Experts of a small language model.
Size: 12 layers, 21M parameters.
Experts: 32 experts in each of 10 layers, 144 GELU neurons an expert, 2 picks a token, a sigmoid router.
Below are experts of layer 3 (counted from 0) of a mixture-of-experts language model. Rows are named router (the router's row for the expert), up (a neuron's input weights, with its number), down (a neuron's output weights, with its number) and show model dimensions 0-191. Each number is 50 + 12 x the weight over its row's rms, rounded and kept within 0 to 99.
Before each expert's rows: "comes after" lists some tokens at least twice as common just before its tokens as in all text. This comes from a sample of Wikipedia text that the model never trained on. Tokens count by the router's weight.

# expert 24
comes after: " | ", " ", "–", "| ", ", ", " ("
router:48 61 42 53 59 40 54 30 71 36 49 48 45 74 46 63 38 46 38 37 43 49 67 44 66 37 35 43 42 51 58 56 52 24 49 54 43 25 34 52 44 51 42 54 63 53 54 46 59 50 48 47 33 39 52 51 40 42 65 55 22 50 28 27 57 50 44 48 77 38 59 55 31 38 34 49 53 46 60 63 38 77 72 57 65 74 51 43 48 54 41 32 51 71 52 59 57 47 53 65 54 38 50 40 43 44 43 70 52 48 46 51 67 48 49 34 61 66 27 41 64 57 45 40 31 29 63 75 50 41 50 55 67 61 61 42 48 54 35 47 57 24 43 49 37 52 64 68 55 62 65 59 55 73 41 63 19 48 20 58 60 61 51 49 50 58 46 63 64 42 31 38 26 48 64 55 50 47 64 62 40 64 53 52 50 44 70 64 44 52 41 45
up28:19 57 39 44 39 42 28 45 57 53 68 63 45 72 63 57 47 57 37 40 31 38 50 57 63 47 58 49 62 43 30 44 34 38 42 59 58 66 52 41 55 64 24 44 53 36 65 35 40 66 60 57 41 42 26 56 47 65 23 44 64 58 45 56 44 58 41 51 52 31 61 45 27 64 58 50 45 62 34 63 21 38 51 55 59 41 52 71 56 74 40 51 53 40 61 70 47 66 56 57 45 38 61 26 59 58 68 56 58 41 58 54 82 37 51 56 51 49 46 50 61 49 41 69 36 49 67 49 65 65 39 41 35 66 44 60 44 69 51 48 56 57 53 39 62 69 51 46 43 55 54 57 41 34 56 58 51 63 43 35 53 34 59 49 28 66 46 54 46 61 69 57 33 36 46 51 40 55 53 36 36 27 53 69 41 67 50 50 68 48 39 25
down28:55 67 37 55 72 49 58 62 69 63 56 30 57 51 33 65 46 41 56 36 82 56 61 58 61 31 48 48 45 33 46 53 56 47 50 56 24 54 46 47 23 52 58 26 53 63 60 47 29 71 45 42 55 50 44 53 46 80 39 60 39 62 65 52 55 42 40 30 40 43 46 54 51 45 37 62 39 49 34 60 67 44 51 41 65 39 58 66 36 53 39 55 48 55 42 63 57 42 72 53 53 47 28 46 49 25 58 46 34 49 38 46 43 71 68 44 59 44 59 56 55 45 55 23 56 59 46 41 55 52 47 38 67 44 36 59 58 32 53 43 65 40 50 85 53 47 44 44 35 69 51 66 58 47 60 40 41 57 62 46 68 78 32 68 57 51 39 44 58 57 32 47 59 20 34 47 41 54 58 56 55 57 41 60 57 24 50 45 52 27 39 59
up29:53 36 48 48 42 79 60 30 46 39 46 35 38 56 63 43 47 54 61 35 47 48 36 35 47 47 52 53 80 50 54 56 42 50 41 45 56 37 45 44 53 61 41 71 55 40 54 51 48 52 86 63 72 56 60 53 56 61 28 45 58 39 68 63 48 63 73 25 48 39 29 21 27 50 86 43 67 46 44 40 51 46 50 48 44 46 56 33 54 73 55 26 51 52 65 52 48 53 54 53 51 41 58 39 36 59 51 25 58 36 60 55 77 47 42 47 49 41 47 27 50 56 36 45 63 58 61 50 50 47 74 38 63 67 53 39 39 63 37 48 60 49 46 24 40 63 48 42 51 46 34 48 54 37 72 44 59 59 66 34 50 57 59 40 46 51 40 38 38 47 57 43 42 45 50 93 65 52 45 52 40 51 33 48 48 51 58 48 54 33 59 50
down29:35 58 34 12 52 47 64 61 50 48 46 39 42 54 26 52 29 66 50 32 57 62 62 44 75 49 39 31 55 43 58 64 62 49 40 57 50 26 53 53 59 59 60 71 45 35 68 41 29 49 45 57 36 45 46 20 38 46 47 49 63 70 44 47 69 47 40 40 39 31 46 29 33 52 50 41 37 30 57 30 60 56 39 69 47 45 70 64 55 67 53 44 77 49 43 58 74 55 57 58 42 57 55 51 27 47 40 44 57 34 51 47 63 47 38 65 64 47 78 44 34 37 36 54 56 51 59 67 67 47 62 53 43 63 66 50 46 50 55 30 65 80 58 52 54 51 49 59 54 53 60 55 60 60 45 42 33 57 50 65 48 39 42 36 42 52 58 50 45 60 54 55 54 41 35 61 48 63 43 54 32 48 47 44 41 59 27 49 52 44 84 53
up30:51 41 69 54 26 33 33 36 53 57 53 68 52 44 59 41 63 47 42 31 34 65 55 61 53 57 63 64 64 40 70 54 50 25 45 41 46 36 42 54 50 57 47 39 82 46 55 52 71 39 55 80 38 44 52 58 46 66 53 45 63 54 41 52 47 46 58 15 55 39 73 20 40 34 58 45 71 57 62 47 52 60 56 66 46 41 62 48 44 51 49 30 65 62 50 45 41 44 53 36 53 51 52 43 40 55 59 56 64 28 63 36 56 31 50 37 36 40 36 49 44 74 47 46 61 56 63 55 64 58 45 68 49 57 46 33 57 48 26 42 43 25 64 37 40 55 41 62 35 55 44 59 58 31 38 64 46 35 61 56 35 38 40 50 50 79 40 65 59 43 65 39 54 59 45 33 49 51 38 40 76 43 69 35 59 48 54 39 63 56 53 58
down30:27 62 54 61 36 41 48 38 36 62 60 61 51 52 52 54 42 44 36 64 40 53 34 48 67 35 72 49 51 21 47 62 58 64 65 33 37 33 44 47 55 44 48 45 62 40 46 28 42 43 61 47 60 64 62 51 72 42 73 50 85 57 35 46 64 35 61 48 47 50 63 46 53 58 62 43 83 66 54 51 31 47 61 51 43 62 50 56 50 47 43 56 56 50 57 48 49 51 45 56 55 64 26 61 46 29 59 46 47 49 53 49 55 21 51 47 52 49 62 52 51 49 38 32 42 49 64 44 54 47 45 37 55 41 76 40 57 49 52 44 61 69 53 57 46 60 47 45 44 56 46 25 47 40 67 46 61 58 52 40 51 65 62 25 71 68 33 26 37 41 45 85 44 44 67 60 37 35 45 62 48 59 48 29 63 47 44 42 32 59 16 43
up31:27 43 53 56 61 39 02 66 58 52 69 43 59 53 57 55 56 51 36 28 55 30 40 70 33 63 62 70 55 51 70 51 38 34 40 84 29 59 34 37 39 69 49 37 52 51 22 65 52 60 51 65 63 93 48 55 56 48 67 56 75 69 56 61 49 54 57 51 34 43 47 47 59 42 43 43 39 65 53 47 41 63 52 51 44 47 32 50 52 58 41 61 38 29 23 50 58 58 52 53 42 58 48 41 43 47 42 61 44 50 39 58 50 43 52 32 36 34 49 40 53 42 56 45 69 57 48 56 63 45 40 55 66 47 40 43 49 49 38 59 70 52 66 34 37 63 47 64 37 55 34 71 47 48 43 32 44 52 30 37 54 45 67 49 56 43 51 44 55 45 56 42 51 46 55 73 40 55 41 63 37 52 52 45 48 63 52 43 44 40 50 36
down31:56 50 39 55 72 52 35 58 54 30 44 33 52 65 59 50 28 58 51 55 68 45 46 46 62 56 60 52 32 63 70 32 35 28 77 41 54 54 51 50 52 34 49 61 34 72 50 49 56 51 29 60 67 61 59 63 60 56 64 55 36 37 13 42 30 48 35 62 61 43 37 69 54 53 61 55 62 58 45 48 54 47 56 40 44 29 33 23 37 41 48 47 65 41 61 46 40 56 77 50 78 52 52 52 45 56 32 43 43 42 49 47 72 57 58 36 57 38 49 70 62 53 58 49 44 28 61 45 53 48 60 47 50 20 16 59 47 74 51 49 55 50 31 66 40 52 68 54 62 38 61 49 40 44 53 67 52 56 34 63 53 54 49 53 42 51 57 43 42 42 39 60 61 45 59 57 52 52 47 53 68 41 43 49 60 42 47 39 19 61 50 73
up32:41 58 56 46 33 43 59 41 44 66 36 53 34 69 57 55 21 66 38 49 70 42 77 40 54 41 54 75 47 38 73 48 50 54 32 55 67 57 66 44 70 44 61 55 43 55 76 56 61 58 47 40 57 26 54 42 47 51 50 55 40 57 42 59 49 60 38 52 52 45 56 38 41 40 68 37 56 41 47 40 41 41 60 63 45 60 53 61 55 60 45 51 47 34 59 48 51 60 52 55 38 55 58 56 63 57 32 49 64 41 38 68 52 35 45 58 42 51 67 55 30 66 51 50 14 61 54 38 61 35 47 30 45 67 47 18 62 49 66 71 58 53 38 34 51 68 53 58 25 54 41 28 34 73 66 42 46 57 36 37 54 40 41 45 49 63 68 28 40 54 65 42 60 56 36 58 43 33 43 32 38 55 33 63 50 64 51 64 66 50 27 43
down32:69 30 75 47 38 48 54 51 49 58 57 52 44 61 44 49 42 62 35 47 41 42 60 54 58 45 49 37 34 50 45 43 42 55 70 42 61 50 51 36 75 64 69 59 38 65 56 57 53 46 32 38 62 62 46 63 54 32 41 52 45 46 21 80 58 37 38 32 44 32 39 62 62 40 45 40 45 59 65 55 40 37 54 68 68 47 32 43 50 40 47 55 75 62 38 39 34 57 39 59 57 52 64 69 56 56 39 50 71 58 79 55 47 50 44 58 45 47 59 47 51 39 62 67 22 51 48 65 68 46 45 32 47 46 53 45 33 29 44 75 38 70 58 39 61 61 28 33 46 72 23 44 36 61 49 64 62 39 40 60 60 46 36 70 27 40 50 42 55 59 47 38 59 54 40 55 49 45 55 50 36 42 51 61 40 38 30 55 74 61 51 48
up33:48 56 55 34 60 35 52 41 61 37 35 61 19 71 61 30 50 53 42 41 64 48 47 46 55 56 52 46 53 45 61 59 48 37 43 60 67 46 46 44 68 48 49 52 50 45 59 31 55 49 46 68 34 54 35 38 60 73 51 53 34 39 61 50 41 56 41 37 39 63 56 60 44 44 41 44 68 69 56 42 44 44 67 65 51 57 67 47 44 50 44 63 67 57 58 48 59 55 50 20 43 52 50 69 39 57 45 52 55 31 49 37 42 31 38 75 25 28 53 44 47 55 81 34 25 63 63 39 55 36 32 55 42 60 60 47 54 65 51 61 27 37 49 39 55 57 55 56 50 55 48 49 78 69 81 36 40 37 49 45 36 38 46 50 52 43 46 55 82 56 70 20 55 70 24 42 36 52 38 58 51 48 50 39 61 49 58 50 61 59 52 60
down33:66 68 44 73 42 39 46 44 47 61 47 59 50 45 42 56 74 50 69 66 43 53 50 64 28 25 36 55 47 47 41 48 59 57 56 39 37 56 36 55 47 74 38 29 71 56 72 71 59 60 25 37 54 41 52 58 79 56 51 33 64 40 45 52 67 47 74 61 48 55 65 49 60 30 43 26 55 47 50 48 51 40 38 57 42 56 42 45 55 43 31 21 56 33 51 22 59 34 70 61 64 51 67 58 74 43 56 44 65 63 49 47 35 52 46 29 56 53 39 44 41 49 61 58 48 29 66 47 31 42 71 70 44 53 59 59 49 30 37 60 49 31 40 36 44 58 52 47 47 26 41 57 55 59 50 48 64 42 50 30 51 61 59 40 32 61 54 47 52 57 46 55 42 45 53 49 39 30 52 58 57 37 56 59 37 49 50 44 78 54 68 47
up34:46 43 47 41 58 53 33 45 56 40 70 47 74 69 34 52 45 46 54 30 38 23 49 52 57 61 56 61 47 38 43 35 46 59 53 51 58 47 52 37 36 57 51 71 80 41 45 39 61 41 61 46 65 58 48 44 29 65 55 48 44 30 77 62 42 64 43 33 56 51 44 42 43 41 61 50 39 49 43 36 59 57 51 45 44 32 58 62 51 52 51 43 14 51 55 42 47 70 43 53 56 40 41 55 52 53 48 53 64 63 49 50 18 58 53 56 45 37 59 47 22 66 55 62 13 50 55 62 59 32 55 51 66 62 43 62 55 47 49 56 57 26 58 54 40 49 51 45 33 74 68 30 37 44 49 59 60 33 53 54 73 47 44 56 51 52 34 69 57 62 41 54 65 35 75 69 58 16 38 57 37 55 62 35 38 43 64 55 54 49 49 58
down34:50 27 42 53 59 31 53 51 55 40 48 66 46 50 57 28 71 44 41 67 29 46 60 48 54 37 39 72 65 56 52 42 43 34 42 55 36 55 55 55 63 42 57 34 33 31 52 62 34 47 32 63 54 71 51 35 80 49 49 22 50 48 32 68 61 66 65 64 61 53 95 67 50 48 50 51 46 54 46 46 52 57 61 38 35 31 53 55 50 50 53 73 77 60 33 49 57 44 63 45 65 47 51 46 52 61 69 31 55 78 42 36 53 40 56 24 60 44 61 55 65 65 49 46 51 41 59 43 41 45 38 66 52 66 57 50 66 47 51 51 46 42 47 49 42 64 28 48 45 62 35 46 47 57 48 45 38 56 46 69 38 62 48 17 58 45 38 53 50 45 34 44 39 32 56 67 55 50 65 57 52 51 54 41 42 33 59 39 32 45 47 40
up35:58 31 53 51 70 59 50 40 44 50 52 49 67 30 51 35 54 36 62 41 64 32 51 32 52 62 51 56 48 59 52 56 47 77 57 51 33 48 31 48 38 43 41 50 46 58 70 50 60 67 53 39 64 46 73 70 32 40 36 51 68 52 56 66 57 60 60 57 64 74 62 27 67 48 48 61 28 50 38 40 55 59 60 36 62 64 45 39 57 71 38 46 48 49 54 65 50 57 37 18 48 42 70 42 65 61 33 34 56 62 60 69 43 49 41 43 32 50 69 49 44 37 54 50 66 52 45 47 40 47 39 36 37 62 42 28 53 49 57 37 26 51 52 68 57 42 39 61 37 29 42 25 43 72 46 52 54 32 62 45 55 37 43 40 62 33 30 46 38 39 48 42 54 21 62 60 49 58 44 48 71 54 36 60 55 44 55 28 70 55 53 51
down35:47 51 50 64 34 55 47 52 57 65 61 45 52 62 47 58 64 69 61 38 54 70 49 54 59 61 54 48 71 45 64 55 37 21 32 34 46 44 57 49 57 59 66 61 53 62 45 53 48 38 49 60 48 48 44 57 33 30 69 56 42 38 46 43 66 66 54 63 51 47 58 64 67 47 50 36 42 58 51 47 51 34 54 59 63 52 47 48 39 44 56 68 71 52 36 55 56 58 64 47 29 29 47 52 43 14 68 62 42 71 32 46 47 33 45 48 73 51 34 67 29 45 68 32 28 58 55 59 62 38 71 42 56 49 48 38 69 62 47 42 51 53 35 66 64 36 52 46 49 48 60 36 48 37 44 51 44 70 64 36 29 58 41 47 63 51 50 40 46 39 37 43 54 45 53 46 21 41 87 41 50 39 53 52 45 27 37 27 52 46 20 58
up36:55 58 40 37 33 63 60 43 47 39 76 43 32 50 74 56 21 65 52 48 67 48 55 45 20 52 66 64 52 64 46 59 63 45 50 63 50 59 37 62 61 25 39 48 86 47 83 53 53 61 54 46 62 22 50 78 42 47 54 57 58 37 50 60 36 51 38 43 57 62 50 53 71 57 44 69 43 27 45 49 47 50 52 63 52 51 42 39 62 50 58 56 45 48 32 64 35 54 49 35 37 36 43 51 43 60 29 47 54 72 40 41 44 55 47 55 21 40 61 51 55 41 66 61 53 48 49 36 61 66 37 59 59 47 23 56 27 48 67 29 43 61 46 58 51 62 54 39 40 26 50 54 69 48 49 74 56 37 46 64 52 47 63 43 51 44 42 38 52 28 57 65 33 58 67 44 40 36 48 50 57 54 63 50 53 62 48 57 59 52 41 53
down36:49 62 56 40 35 46 66 46 32 21 69 51 41 62 43 59 25 48 23 49 47 45 52 53 17 56 42 38 57 56 51 58 64 43 36 46 47 56 25 65 61 40 52 43 57 64 64 61 56 54 50 54 50 76 60 72 53 37 61 44 60 50 52 58 51 42 53 52 31 63 47 59 59 59 60 59 63 44 55 55 42 66 34 59 59 47 47 39 37 51 67 59 35 40 29 63 42 30 60 64 41 50 53 62 50 60 28 52 29 63 46 21 40 56 81 66 26 55 42 61 38 75 51 34 61 50 34 54 69 55 67 57 55 44 63 57 39 38 65 48 40 48 43 60 59 53 22 41 33 33 65 68 71 43 52 53 56 46 53 48 49 53 53 54 58 35 48 70 33 58 57 54 39 41 52 45 34 50 47 44 38 57 47 53 46 73 59 66 27 53 49 48
up37:68 56 41 46 44 51 60 55 63 40 37 37 58 82 40 56 74 49 59 40 48 19 42 45 59 65 44 39 65 41 46 57 71 45 36 59 51 39 35 45 46 39 71 51 52 44 34 38 46 42 53 40 51 52 41 53 67 57 60 69 55 49 45 60 46 43 57 30 68 46 54 67 75 38 55 61 50 75 68 42 52 56 67 61 55 27 53 49 53 30 36 37 47 61 67 67 44 49 41 39 54 41 37 66 70 52 48 49 35 49 54 37 58 59 51 38 57 70 43 35 44 53 48 55 55 52 52 62 67 70 31 65 42 68 42 55 58 48 25 46 46 70 38 57 46 34 52 48 44 53 62 32 39 44 47 50 15 38 36 45 31 55 51 56 45 53 48 62 65 56 38 62 50 76 32 46 44 47 31 54 80 67 51 26 67 50 60 40 53 54 42 67
down37:44 60 55 53 71 46 62 37 29 36 45 64 53 31 62 50 60 69 39 38 30 71 71 60 52 63 58 58 52 38 30 36 62 54 49 51 48 46 63 44 69 50 61 39 53 22 46 41 69 50 54 51 33 54 22 67 48 67 61 49 53 61 51 54 51 72 45 38 36 54 65 32 58 47 28 30 41 36 30 54 70 48 45 46 50 52 53 53 39 57 68 55 42 56 24 17 66 81 59 45 37 53 39 50 25 38 42 58 51 24 64 45 55 52 45 51 57 31 49 44 55 54 52 46 45 46 60 55 48 58 45 48 44 49 47 67 46 48 51 64 61 47 20 31 72 37 46 39 64 44 46 51 45 50 43 56 66 57 51 45 66 46 61 57 49 62 73 60 46 66 59 45 47 54 47 73 41 67 70 46 30 56 50 34 45 42 62 49 28 44 61 53
up38:43 60 52 46 58 71 50 64 42 34 67 55 51 44 45 49 43 56 50 41 61 21 45 15 67 61 56 37 29 46 34 52 37 44 47 51 59 52 63 54 62 75 74 60 56 39 43 20 40 58 58 39 62 70 35 20 51 58 45 48 27 57 64 54 41 63 37 21 49 44 25 41 41 37 34 69 31 54 42 54 48 51 62 36 32 61 71 48 44 56 42 54 56 59 52 52 57 68 49 68 45 40 59 36 27 56 65 57 56 58 55 39 51 52 47 41 55 44 41 43 41 42 70 51 30 49 55 52 52 60 56 65 52 71 46 45 51 63 37 57 56 48 51 51 79 61 48 56 62 48 66 39 61 36 69 39 50 65 50 54 48 61 61 48 34 54 36 59 60 57 59 44 55 51 33 41 19 49 51 47 20 41 49 41 65 52 63 65 63 57 45 49
down38:63 52 48 50 37 44 76 43 48 38 56 35 46 37 39 36 45 46 54 45 46 68 45 57 29 74 56 40 55 44 64 47 59 41 39 55 41 60 42 59 46 36 59 59 53 56 47 48 61 41 48 53 48 39 67 61 24 45 57 65 55 58 35 61 63 38 59 37 53 41 45 39 55 63 49 38 48 29 53 38 57 27 52 64 61 47 30 50 61 62 56 47 59 39 35 48 48 46 14 39 39 21 44 60 44 44 37 61 48 37 50 56 45 55 53 29 58 51 31 59 66 37 31 46 53 40 52 48 66 57 89 50 25 51 34 62 44 68 71 59 56 51 39 54 69 52 43 54 52 39 61 52 36 51 42 47 67 34 48 60 62 52 48 82 58 56 52 48 42 55 38 65 61 67 55 42 62 74 49 40 76 69 54 53 37 55 70 16 61 42 50 58
up39:46 52 67 32 49 57 40 61 44 58 57 60 28 65 68 41 71 44 66 57 71 54 43 44 74 35 61 77 59 51 45 43 45 44 31 39 70 46 63 27 64 60 46 50 54 50 28 34 55 50 65 70 58 66 50 48 41 51 46 39 45 25 47 50 44 47 54 48 63 53 33 67 37 51 01 55 39 62 55 46 43 54 56 47 70 49 55 44 61 67 44 60 63 58 55 51 47 49 46 42 41 59 48 28 19 57 40 33 33 43 28 63 59 30 45 61 48 43 57 42 58 42 53 46 56 64 54 62 51 46 37 43 41 55 42 33 57 50 47 59 62 66 58 46 72 72 36 62 57 52 46 59 51 40 39 28 53 67 70 55 32 47 61 41 52 45 63 50 56 61 75 62 50 42 49 29 42 47 45 55 59 66 33 62 39 35 56 53 57 48 40 37
down39:54 50 20 42 49 45 53 67 52 44 39 77 35 31 44 66 34 46 42 74 33 82 52 47 45 66 61 56 68 59 50 60 38 46 67 30 39 59 48 32 48 54 27 59 63 50 49 44 54 39 63 53 44 31 34 63 37 49 52 57 51 54 67 49 48 72 72 42 46 52 53 51 49 60 36 37 45 59 52 51 69 39 62 43 29 39 40 37 48 43 61 59 36 48 45 68 44 27 48 45 50 70 33 61 38 44 41 30 71 55 46 74 55 60 49 65 39 33 61 65 44 52 50 38 54 43 52 44 52 61 56 24 47 64 59 44 63 64 60 44 30 37 44 68 61 42 56 57 50 47 59 50 36 60 46 72 64 45 46 54 56 55 57 49 33 50 65 69 51 54 44 38 44 78 45 44 68 49 47 53 38 29 72 34 41 52 64 50 45 32 22 50
up40:47 33 54 36 38 30 66 35 56 57 67 34 72 53 57 61 62 46 68 47 41 40 62 43 61 41 59 45 55 38 49 63 63 27 51 65 46 50 34 51 61 33 30 50 48 55 71 46 56 55 58 33 47 52 48 54 41 63 54 64 54 62 47 56 44 32 45 39 46 54 44 44 61 25 50 73 51 66 73 45 57 41 71 59 56 37 53 45 49 63 45 57 57 57 64 89 34 26 53 37 51 39 49 50 48 46 38 41 62 57 73 42 45 42 52 49 67 50 18 48 46 39 71 54 43 54 27 26 54 72 65 36 39 52 49 43 55 41 33 41 54 47 53 39 61 50 66 67 48 51 54 45 48 53 46 48 44 46 52 64 42 25 39 51 57 70 37 76 28 44 50 60 27 74 29 30 52 50 43 51 59 37 72 59 44 55 48 47 56 67 49 53
down40:38 54 43 58 44 42 62 56 44 58 35 32 32 54 55 44 57 56 46 55 42 45 42 55 54 51 54 38 70 42 42 61 39 61 55 66 53 32 21 65 47 57 33 29 59 53 50 34 44 58 56 68 36 41 59 32 54 62 46 69 46 63 58 39 52 69 65 59 46 53 66 47 57 34 70 37 74 51 41 27 45 69 57 59 53 38 58 71 48 60 46 51 52 52 36 41 60 40 48 35 50 47 39 55 36 32 47 53 29 57 47 63 54 26 56 79 35 26 47 31 59 59 53 55 40 31 47 32 34 59 44 72 46 35 46 57 72 46 59 48 50 73 42 61 55 32 32 74 41 67 68 35 63 53 42 45 70 50 47 31 41 40 49 66 51 43 52 66 56 30 42 50 40 58 56 56 60 23 43 38 53 72 66 59 33 62 56 49 40 57 54 60
up41:74 41 51 56 49 30 53 64 56 53 48 47 58 45 68 19 52 21 40 56 51 56 71 54 49 63 59 48 26 42 62 36 55 51 48 57 59 46 50 36 48 48 41 47 48 48 53 53 77 56 50 77 79 48 42 48 38 56 46 49 45 43 61 51 47 57 35 61 45 70 53 41 20 47 46 59 62 30 46 48 70 40 39 60 70 48 50 43 39 63 57 50 58 58 35 40 58 53 52 51 48 43 37 59 51 51 61 33 50 58 47 54 71 24 46 63 38 46 40 40 48 38 42 46 40 60 31 61 57 39 67 51 59 53 60 44 65 41 65 45 37 31 41 46 49 48 34 67 42 69 32 47 41 50 67 54 68 12 28 50 50 40 46 47 40 66 52 60 65 32 61 68 48 79 75 37 55 42 38 56 66 51 51 67 35 46 50 42 62 54 39 72
down41:62 39 33 36 50 37 66 35 31 38 54 50 49 57 73 25 50 35 61 39 59 47 27 37 56 57 39 52 38 42 63 50 42 47 20 55 57 55 46 45 45 42 85 55 50 60 46 54 70 47 50 66 44 54 39 61 48 34 54 43 42 40 46 52 39 54 49 63 34 59 54 65 58 62 40 57 76 48 42 24 61 46 41 24 48 49 47 61 57 34 56 47 69 57 61 45 62 53 77 59 27 33 38 54 56 57 36 43 48 44 64 58 57 37 48 46 45 57 57 33 76 53 40 50 46 33 51 50 50 59 65 56 65 67 44 35 45 51 71 29 57 37 29 45 41 52 57 50 55 72 45 41 43 47 17 42 52 33 41 45 47 57 41 45 59 69 53 54 42 37 40 73 37 41 68 53 72 59 55 39 59 54 40 67 56 73 54 58 55 71 38 63
up42:32 62 61 26 66 33 51 50 55 38 57 57 46 70 50 60 38 52 49 60 60 41 41 55 52 63 58 70 27 40 46 57 44 42 49 53 44 79 47 45 50 46 67 45 53 45 40 58 38 51 36 28 49 47 44 42 43 50 54 55 52 56 60 49 49 43 42 34 47 54 61 55 43 52 57 59 58 57 50 61 45 42 41 69 33 58 81 76 47 55 39 67 25 51 52 67 57 69 51 46 47 52 35 60 43 49 56 54 67 73 57 58 54 44 48 71 36 33 49 39 48 56 78 38 42 46 54 40 49 29 40 16 39 65 11 47 60 62 45 65 56 43 53 58 57 65 70 47 24 58 49 30 49 30 54 28 60 43 43 46 53 37 44 59 57 65 40 56 41 43 59 45 54 21 44 48 37 35 45 54 50 32 48 45 86 66 51 54 59 45 59 55
down42:72 58 45 50 48 60 47 43 56 49 47 54 60 49 51 39 65 43 64 41 46 60 42 60 63 35 41 70 45 45 59 31 58 39 42 65 45 36 58 45 57 66 37 49 56 37 28 42 40 57 55 59 48 51 58 54 63 47 52 32 46 48 40 36 40 87 49 65 51 45 40 44 54 30 40 31 48 59 48 39 63 48 56 38 52 37 39 55 38 44 64 57 47 35 46 47 43 47 49 72 17 49 71 44 65 47 46 48 54 37 42 55 42 47 54 31 53 35 41 78 39 55 47 60 50 30 33 60 52 71 50 78 50 61 59 46 75 48 45 43 38 55 65 51 27 35 24 55 58 54 37 51 62 68 54 65 71 52 61 45 54 85 44 40 21 55 59 53 51 61 63 59 48 68 71 62 45 57 33 57 40 75 67 45 31 39 55 54 49 52 29 39
up43:66 67 63 51 50 26 47 28 58 48 37 55 40 58 42 59 56 24 46 57 49 37 48 41 40 70 55 51 24 37 63 35 70 64 39 33 66 58 43 54 46 49 38 43 42 53 44 32 31 70 44 30 58 46 38 33 64 70 22 60 34 49 60 51 43 71 31 37 61 46 50 67 46 55 54 24 52 67 55 59 27 27 42 63 54 75 69 56 53 55 56 57 43 46 50 66 51 66 58 60 44 62 48 51 42 54 37 47 57 40 43 52 56 34 47 58 60 55 51 37 41 51 47 67 39 53 72 46 67 38 71 63 64 55 53 52 50 41 56 61 45 61 39 35 49 63 51 39 38 42 40 34 65 68 58 56 40 28 47 37 30 49 60 55 44 67 69 63 53 53 54 38 60 53 38 80 47 40 43 59 48 50 31 34 46 49 55 68 51 67 35 39
down43:54 41 56 20 45 60 49 30 35 48 30 46 41 42 39 38 61 59 59 52 52 54 62 71 39 46 45 37 63 52 39 60 37 60 59 41 43 51 56 50 55 60 41 43 16 56 54 69 44 58 68 50 54 51 62 33 64 56 48 69 31 51 39 57 49 75 24 44 60 51 33 48 49 29 52 51 42 40 45 68 66 45 42 35 43 59 54 57 52 40 43 42 50 40 48 45 66 23 54 29 54 53 74 62 59 27 60 50 77 50 53 65 42 61 64 58 44 40 69 34 72 75 44 54 55 45 66 26 62 47 48 47 42 51 37 59 39 54 29 72 56 67 24 46 69 56 50 51 46 51 57 80 58 73 42 48 28 52 51 46 30 62 57 47 52 54 50 53 50 59 60 25 47 50 48 48 48 55 60 39 53 67 63 44 40 57 27 57 47 56 61 48
up44:39 59 59 65 50 54 39 43 54 39 39 44 31 40 53 79 74 78 37 36 79 41 54 37 56 41 51 61 45 48 54 63 43 34 56 72 53 51 54 57 65 50 75 67 33 40 57 50 39 41 48 32 56 66 58 59 37 40 37 51 36 56 69 56 54 39 69 46 57 40 28 41 64 52 57 58 33 62 53 51 54 66 70 28 26 57 38 41 53 50 24 47 48 55 69 55 49 49 50 23 48 53 48 44 63 49 39 59 73 43 53 65 53 58 38 48 48 61 49 55 53 46 61 40 60 51 43 70 44 55 49 40 47 69 36 39 58 84 50 59 41 51 32 57 42 55 35 53 27 45 38 27 63 41 62 43 42 56 43 26 66 44 64 43 48 65 34 25 45 35 51 38 48 46 35 57 38 55 48 38 40 49 43 52 64 67 67 50 57 62 63 55
down44:37 57 68 24 49 33 53 77 39 41 44 60 41 44 53 45 60 36 60 51 51 70 41 54 41 53 41 65 37 47 43 38 51 69 39 47 39 39 34 55 45 42 50 46 52 43 40 74 62 59 49 58 43 69 46 39 36 67 42 44 54 45 58 64 60 51 50 44 41 48 41 58 27 62 63 44 61 79 29 57 48 67 52 31 42 72 57 47 61 50 37 44 59 64 32 63 31 23 55 34 73 66 57 61 39 55 47 51 29 43 43 45 50 49 44 56 50 39 64 54 43 70 37 42 66 59 58 32 45 56 58 48 57 33 52 42 56 47 36 46 79 49 29 69 35 52 40 48 55 52 67 58 72 41 45 48 22 51 48 50 51 65 66 50 62 30 59 46 70 49 54 68 46 49 54 38 71 53 71 44 38 41 27 55 56 57 48 56 59 29 51 21
up45:40 56 43 46 59 47 60 45 60 29 53 50 51 52 65 41 37 30 52 52 72 44 70 68 39 40 63 65 35 54 48 64 39 18 28 59 71 43 57 50 68 63 55 45 50 57 25 43 51 58 64 75 61 64 60 41 56 64 57 62 45 40 44 46 37 65 36 26 51 41 39 50 44 48 24 72 72 49 61 49 69 26 45 36 47 68 59 47 52 38 57 44 56 28 52 72 41 51 61 56 45 45 32 32 45 55 45 50 46 44 35 46 39 39 53 50 61 60 40 32 60 56 62 42 37 65 42 40 56 58 54 60 55 39 49 39 52 41 30 63 60 64 52 50 39 83 48 52 66 63 49 26 61 43 58 38 68 78 41 61 33 59 29 40 45 55 62 52 51 64 60 41 47 46 39 48 47 48 42 57 64 58 22 62 54 48 52 46 43 36 35 52
down45:47 24 65 52 38 61 77 59 47 24 20 36 51 53 49 62 31 59 47 37 58 41 68 62 52 43 53 59 51 30 55 57 49 53 61 48 57 69 42 50 35 32 48 51 48 59 45 14 62 34 52 57 47 46 58 76 34 35 39 47 37 40 66 40 73 46 26 79 56 67 54 46 57 61 44 39 61 47 42 63 67 80 50 56 40 56 40 55 55 53 45 57 59 46 66 51 50 65 56 31 51 74 37 66 29 44 40 55 65 20 52 59 64 44 68 66 45 42 43 46 53 51 41 53 58 31 53 45 48 42 46 63 48 29 49 70 67 61 42 45 63 49 44 48 43 63 56 61 61 34 48 67 46 46 52 43 41 50 47 62 41 46 37 52 59 37 38 59 45 44 47 57 55 51 32 51 53 43 73 56 67 56 36 52 66 37 56 46 27 46 63 37